Experts of a small language model.
Size: 10 layers, width 160, 23.4M parameters.
Experts: 128 experts in each of 10 layers, 32 SwiGLU neurons an expert, a shared expert of 64 neurons.
Training: a variant of Muon for the experts, 412M tokens, 6151 steps.
Below are experts of layer 7 (counted from 0) of a mixture-of-experts language model. Rows are named router (the router's row for the expert), down (a neuron's output weights, with its number) and show model dimensions 0-159. Each number is 500 + 50 x the weight over its row's rms, rounded and kept within 0 to 999. Numbers have three digits each.
Before each expert's rows: a language model's description of what the expert responds to. This comes from a sample of Wikipedia text that the model never trained on.

# expert 18
Description: Noun-phrase determiners, modifiers. Articles, possessives and adjectives opening a noun phrase, such as a, an, the, their, only, important, same, before nouns like season or role.
router:616418500461539471401579546465468509506572480525471536406569521562489565415469566383559576550574415541511461492491447490549536588481362440418429413462516475526527588506461541463552439542561568513552482496463496547462516463488539475465540532533450455510537521472527534448546475519577434418556525489573508531444517491449503428541430552534488525461514415526569562461477553477450528486528520608450497558446431450586483556460523466498532511549585449492488490534516462532486518433571457
down0:519479517360566518486550587479587524460463474448468517515484520422497537354476533580443429575493489431552532553504576479492501585547460480577582577473516503501461494513536500483447461384518625456569493466487634598499573532547438452404571485489521524472510577557514419463533526536502519505452526526521411505511507602512432519563504501448454554475499507437535561509530499436579494493436542433520457510482564506527506399553476519489584496469532494495516531542403521538543454528470464
down1:440500475504526473476431548512464447467475447503481486634586473521496443412613510492591494543520525498599531499538448465492542466517485477615514486623511572552445598519502442519430503421551476521533549512543445489476474502568457493536518487519545457524539414621522434578553469542501515522436508544459449455462539547409434457524509577480553568518491498465510551517366540478482552440505505510581484485447436546509485488508494482628427476519512563473441428412398497444444486571448483
down2:437518486532404456503558476558512483540496522413536582500443546488467471540525473537514531517467495449426565527425539490500423529492465508571513622570406422482443532528521500573597553462429499550437417533483478500463550489550477375560449604499590458462534525584549446574461488491454516500464429464475396529502512557539531506613515598448450552556491383493509417492484551538423527440447526500450463461462532508523441506519473437551441480499451529467556472590542473496421506590494519
down3:549538512586500503476501396521498506414535495478525557563406481445554478473512398655543486479589468607550565490454539547520532576461475515460445455417519539530522502418585527508447426548473564439410506435508568462544454465529517438455545465485621525477467485453554572535443588546478527551488543524496599407500459511599480536439518439417534488445496407494509591558515510428431521502445499461498428550416570421526531516486548467515494486547452439498481539486493476515519488487500528
down4:574570402511405520495506468432531603500525462471444498507443503567499413396482591490585534452484527532471523579453463506509504474437553487533574586553537554528580515453527558508475534629627596436451471509610481471550525544445584462472481499526493597499499498539450478403529483494489481524504469408426455517521528458509484491589572438488548424578502454532562511529489596480420461441505491483598562479448585491489541470514492449482462462474443528510517496458519483561430523510559556
down5:476452541493491557439488502506448538453486513505428495500508412457569533542531435406414503519506491516509442538534450408482572480460465417442483442522471400470455502552525445529442466482499486457501433543521527528459497419663488480405397441477499537500551483491481543470468545528575529592486486529514483427463477536514483534542433539530419439545531442440520443448615543528406523528529545460510555540518417568458486591470470461487511534471556557582497561471402579434449494510344478
down6:548546568564452547472532486409398548470481433518478481484525498523525466485439470521520512497437473495543557517481522514498458468531593474531569434501464476441544551312443517465446493538533535515489478455547516562563550527515490497530619395518472446453535473549493576504522496359456483454520427513544597460556439431514535455351450357485511534496535564532517497512565536512534383456423498545524485521529546481533497397530481531513561446449504522557498585514526574515532437488497503
down7:502512517476507518447526542512448472576443489527429499466548631503497455497460579445494543549455410442552517488546493397464556561505477479388494502528396458531576455497585500541470512497505601350564445430459556480469448469518535560497532520523461489521521464552495520539483486403499423562556409471491576532520494563555515541470528545546429427444467531441548575534501468459506499521529476552468454485421627461560548434593465442493386485476463437407552491531486555520479561561498518
down8:486516538441497441418466487456623522475493472484509464552483466558550529587473514547543443468473450601468555485624490392510476434537556506493459541450470487559447514486525494480449449441472488514473389482524420465422459493530471493484401404536488546365510413523459584493508479528464499518460527546460498562568552590483532462527518459550418516455434557474360505457457408469468506551443515441540462529513446495546561511542462563485532394547526458488502418490408586534500414487526519
down9:433427564543430501455481469501472427551590612492566410571466546528431487562545459479504508435493504587593461477437503523548536530534543478473471429457538542454502578516489553541462515460502523569557598564438490536539490573536522496473468461491497486472537446538559563598531533443445487492427585551499500590431565490415511567549462476420431478576463494399477528510532513436447448481487500492557486392500500410437525502451406567524499459482568479416544527510499548532553476387426531
down10:536505500586495436539452531591476578479515488503564470513473409542434581498459478477525515544583485478514374529549580490550527463413520560432481508471460488575533527488520507542437454506534436476554436515575473483455490529431503492460516491440481426455427457507590443498520489567483540554511486548569469496434471448450433490528519574450423521503482544492467442411473481400470589478406601546613483570471577458513423520422573535510539561512467466599463479549405505593489525591454522
down11:494551490501493453484429542562547476505459478570514570528407429436522469548475505455328504555512513433600515521540515442469471505473471443416436594482541449477415489527546465456457495575519457534468482452518402515474510459448537583549472561453435464529507449565509603518467462592548480512564457543474486501466465528478484447552562438576534526503580435529551518506531453451372498495546484593515482368540524510471437530609522503553550492540552411503481581471477461515535470495589557
down12:481374449448546571503494550540449611502572515512420535430537382466414536492589554462484471448455509511466520510420561523568461443525476511519475481494466441587585453515484524521450567500487393475481516612418434463447416444482503555456486604544510436458466543446499445487551431492497566547507618492518456501514566458515440494509499489429489494551563470520589510507472509521402523446439503483508547472495568500513521434454447560583570539485454467534506517554547425412540562520586488

# expert 8
Description: Articles before titles/nationalities. Articles and descriptor words in biographies and award tables, such as the before institutions, American, Outstanding, men's, Democratic.
router:584505504432547446463567565449515488516522472499474514451541521594490563419450560453525555535553449551517494465510447498544570545437434449457457475471515489525532601539466536422512474533549586542594525532451473546519498429506535483455526563537456472522557521444502542466530507518560404434584528464533533565461548440448516449583462568587427543425518427476625537455497584454399541498475532525431517567453413451539549572500525481540585477512620443469503490508529501536413569426561474
down0:513411494460405489510589466358633558522546494499534480466511514520561486433505552534504500510449540476477449596488490453472546521570472482517602432460561476498515462410472515551534536527476584577451473482497556491531433567500582413529535529466539589483557527471455422611484507458536523453455443567548530481382508484506447485477506463468564455521440488523533409604573456461467454551497452466582506534598444455442538620604514447471507529485470523495485449533547555461518556500477509
down1:445440557506439445529519465528464458584501449512599551504406482436462459394556482515590475427577594486523540458568518468589506460568477480512579498400530533537531558402501561492461510494472421481408456566438534449404506437477518547595491488504484500488411443473499443549514423517456535493487518495468521429504619504493507574414503388414490486484522508516521516586482422442504538467532526453552536512540505492432401540555494525506400456497470490438553534523438554496499445533565576
down2:524417520503541481487443433478517442579572468507433413542481510513601544433555422481586442524513470541465552480397454477580499419515508547478531460565462420472582476542520461525463512463603522478520532532474494485493518564532499577415482519403603531534579438480444546440519486459500523595480517495410484537477575449534453595555544493446470491536482566461484487494516550465441452443494497488480601501631562522458509471431600492463447503419507477561502449496473526441440544547529365
down3:511526606523486493510507548568520486543492502500506492479485591563454570539444526471535444532516504539451573479469460522463549454515538493535579527461604475516481473530564511469519520436516465518439520462454508553475510466440609526442607544548459495487595513447527501525494468427454479652620470405466520502450523547587510554572438594546548496565470457493645437476565470505431552457456537468422484552548542542539617425504521467491556562515549401541484515467519460473507416588498549
down4:511527529477434449578534555424557508560567614523442471573445539543590422461529545436487446601459414413431486549558435472483541469454467483471494538498525504466473498472564538439481499485554589537528467484562528519499469481485553486438427400482460477483463439563398427446449467456445537496499472512458476628525470542401506512421556471468471501544460500494538524524533564399554542518485479421508455531527493540479599479545509449489443454587381447617499483480550457471548528411503527
down5:623450524559410446489551593455564535516478580495527520514564571523516427505472592510450474467498536450586498532521508557557482464459536545403418546478508432538491480467538509524509529520608518455411529542457510421342409501523468506483529474518424571521575435478556480436466493558496445541506484456495519446506505546449473481539526555510605499524498540540487529528493474576508502491579563500483567442399543606580539512579410572489548513515384539426498554512543521515469534477433551
down6:474449495444481580521483457533497520475517567416477599548493537493595495444525514518532514564545437576462423594457481546482443437451451420500481444465444362489547519513485448473492468497457579468458519576405523520524510626499549399476536478495519421531516461511522524468460516602472479458503551499573404476458612506492554489408487617501451464514572459459394510433447480511500430523393484498494497457529519543489442563536523458522536453476584448535534529509480365575519483465485492
down7:484508502483400564480520536467532447489533533500524471459471457561590460455503572552536518543577582503548424518564485561597513626411502522580429465483567544484434536524564481507487413536508457540424484515533510439515592483483487479426545532503546532520543559499470476527469504571528473657462410483602540511445578517542451503511521547556609433509493561457514497444556512560547490575515504505480533406576464410500458570432484524514559443559535534565527509513485501619438437553460509
down8:571550495488507547524530517437581483509511568418530517510535552518572443462455572520495423494572402503556582571465443528516548509550446472522487522481518493418472495507419590448421469652562485505568509528574598497517531468494472505491567512562440508467507515481489580392537536502457491367481459435476533463413534507455576511512571470433485456518469521548578508526466506482477484474452501491566558551326492434480455492475439497440535536528433517444507542592573551517446582483553468
down9:526460482483505450522511503488383509569448510549595530619532543497508547523503422499476518604548645437500538504498574528475563547479502505469529513555454562423522486486570452495486544490477474526579439597454544504478497434498486432479400472492459495438531579523466523491485435487450542467498514501403535513501508450550411534516580502562427404434510498507539513560429582538541426494479463496544489388461546582528422456424518434469617394494531569499514463517455415559436463451522518
down10:529530406496588563481461514444538467545453459500494429421570591513454461478502379543498515472532539535471517460468513497617546437425536502495545416601517460504513519617439482543465487549409491518505567503481468490500490464469483494580514512499506464441441441505499422458608444374410564520355538469457610544438564505508470461538533546560528474458538476488533535524510539612522479500535502449517504486493375410492461440494520485571474448485478494456431447493452545463493546551566550
down11:546534515660460495529502446459482505448505546575516496554563391508450516481599503508532519456565452500416528537574554556445490486471507470447523527510514483477506549440555383442384552497535505512504503573651553471466489370435438413504477522602407496495516473545465543462490565517518481457465493482532591521553462532481519455517503385505509524585535400435459450565501544554516414569504511460518530503449536502504500541526452449500468553525423484481398489561467539491469493450588482
down12:458488529482565558497534456384555439489569508478488457501502456500623513485520411542539455507578601551471558574449572509547597516517440527473524416572421507490498467545518491586528495414443616578521395574513488528586528526543440480573585499528454472438544498516551554470591512539443451485557503563484554417517558495511497496503489517495400551452437524505539489453434490451523525503537560562546544458454453556432545432576577454473537511564567525455495467519567535498487429588542470

# expert 42
Description: Descriptive natural-history prose. Conjunctions and descriptive words in species, plant, climate and census descriptions, such as or, and, dark g(rey), b(irch), wood, sand.
router:606437432462534384467551491541459549486582406561492459470538537563500561444453577489513567570597460598532481481507444497565527545485429501440436407469570473530553532532449540502585452517586542495510493489391451460429561450488497513536559474533460491557566465463550595412471519563483461485515621488527466513471512476434438448551495536536450541464574475504556508473447498447496550468488551610488442593446450486428453537546590506539541510515561494441488483565505460548495523477561443
down0:441509589519500479413513535573546460508490510511498487596569470494558555564414599582558449507533532529508500585564532523524507437464651512521548442530604546520485499476610554505621506491542482541515507413480459566535426560525498462483584478473529568430450521478414401523562534542597486488511475525506480461439460490411623527488532475506526487605447471411477468449447516522585472525480484446483398453491461516518510509443549472576485476443497463470525437485469455521497450565476439
down1:554542479427506473583499432494433577518577535471445418507533523444540537403562514536546519462554463477540519482455558608416507501467462455551546560475484466431438630499557417469533481468476497411481564507502547541565386469458555471490530544460443459506503463457479457492495523370564456416479453473568496513449555506489480408442467469480517439555431523448579547541551535482451399495558547602464572530454575484493502519427437482480466444532585473476531379468536516464484512471559525
down2:486599585504467515474463506485491525444477511537499491469476462465475546542538509518387492553490564425532546493540520513447437534425431447484510463534606449453549543513568589549565446527516582439437553417477562472531537552447526486510539552467408440454474513506557459496512600463468502494576525501368509587454391491471496513411646501549416461551481522559487508519575534440468384542421483548465489402499501511523471395535460539448547494466517550522529574554529486562486510564449497
down3:561518521414534543527530551484561510484457563411583399533535549369483457515481516500483548425422414544534520553521517475489588506480482527501464519480557473556437451436484590555429537659600463496545476569523548531427504484535438458516593492508620572394492526507449507555427505437541521523515513483518488513456495554511496478494485484489478542472425528424499464464535530488465545512432448520431518551542512432385409467518495470463495473451597548464438439601564549497441469522500449
down4:530489611484467491496472462443554613537412499573486536479509432577386486471500519541435443497513495553475490494522602475429533444436569371547470502437407515503505549532570585511541485591568536464538417509514463611491409422553547490506572490513500527515623517525513445531476469457539560532525489510462512486487509525607391556524641471524528530506432423420515462589485441510541460447464476559548530432547524485515516440532531516576483479426433500503516497469533545505508471500546492
down5:480443529502366436505512469533537543525512515508536505517458474466483481435586507406585490484505494497433622468415418510551484489440460481553462460446446445506480427532541421508504454403489572418542600483616489531552546422487566401563479448559438487494570531532552489494420506470460493452518586485526574446474503615394532528480433496504454377556428508502455394510547526454537437446487521508523534461565511500505477515531485447553519478553493426590501497571521518566459516515534456
down6:520503516466528490452540499434556403539512585505503489499586396463485514505518587504480523501391486498552492488485624517495492470487574512509481434498449581567506518529497568489522470519419559592567391557545501546494547403555524506513478499456459494505511524392538455484521422503508456603483512444505548476405584460561400477444417559539544496557563469488588632498566479468492514491491549440532563518544504432558465383531520551442432445548603492565483530492481550428482466524548497
down7:480499548542590428588478488560535409569455476467539400436473495395532539477485528542447467475557545490497424535468515464502451473433495622538445507485559514514550495481544521501463487576480540494531569492388530517367520553547518484490515532503437479499526509449383690513581463418471526454513520556473579514573509490519495526504517416490473491520597531537403547446546528464555493451560513509503480554489523557521552526511389433521484494545487517516518644405460512519465494493523546
down8:462537516507496473524462496513480506448546468432442524488502474382534615550509546475451580496534522518530409478515547561555508502493463525485495587550555514667501478487498565511480526488538433520601611479495547519538431507444538502480467467478398531566526576659544424513503482525480583524627478480554488534440482511491426425531477519560521532470540468556528533453477469539451424427493488553517479517497452397518562564394490481523604423501478539543445459483486402489454449467475571
down9:526461491622396454454542488514510484528466457496499409466458477483595486483481518443543438493474534432369472520488566509567544432468573481499550565501526448510525496496482496548591457458505552537514431436456592512504513534443435651503403587536459467502481510472491420488584526463478436455418493531467465469474476508446558520523526507482443482489491597473480546500396501487478533475453396612464381471476534558488565533549506620565572566490460506502515501587451522421502506559451483
down10:513447472526647435446458477393505420618461578492425495499462536540530544463491492537536412464517473510488564574471515550528493453487538529434479514472566538531541572476428464524483570543490469407505508480536512455460510539526500510456552530466582456525450422533536465435505564489442462513436530511520559498453465520522624548471429553499494544471484585526583410506397530460440451504540474508462553472481507434426445429432494490582511477405472610555612506481435464510573489553464599
down11:471439429554531544450527453498450458534494542442522502446443503524528481430534509545555524573498586452467531433490520452457538483521513481550536518537405500489524560570479497494517479489517559426405578525493470506506475473417499478493480602602486535504566388444445514501445494522545479581511494501536454529565514583459512540550395605504483537549503446555524476473460573443423497434617529453571546435493538437509483521379525465575466530512574584578549506552447474658491450522574577
down12:438506471540490593494480542507465574518508466524436498508584503386512477526513547586562474501489559543496554557545549494456555435483420406484568468489421515469471513437482494437504479408398501432499558548476508565519391510601460465439530500533484544544535440488461523471504559525531529544571484511529506446545484549585523555557476395526430503484513489413514511536494443453453456601493529411558519525618483433577607528527514489474505473551450537588536415489495472517374533454493378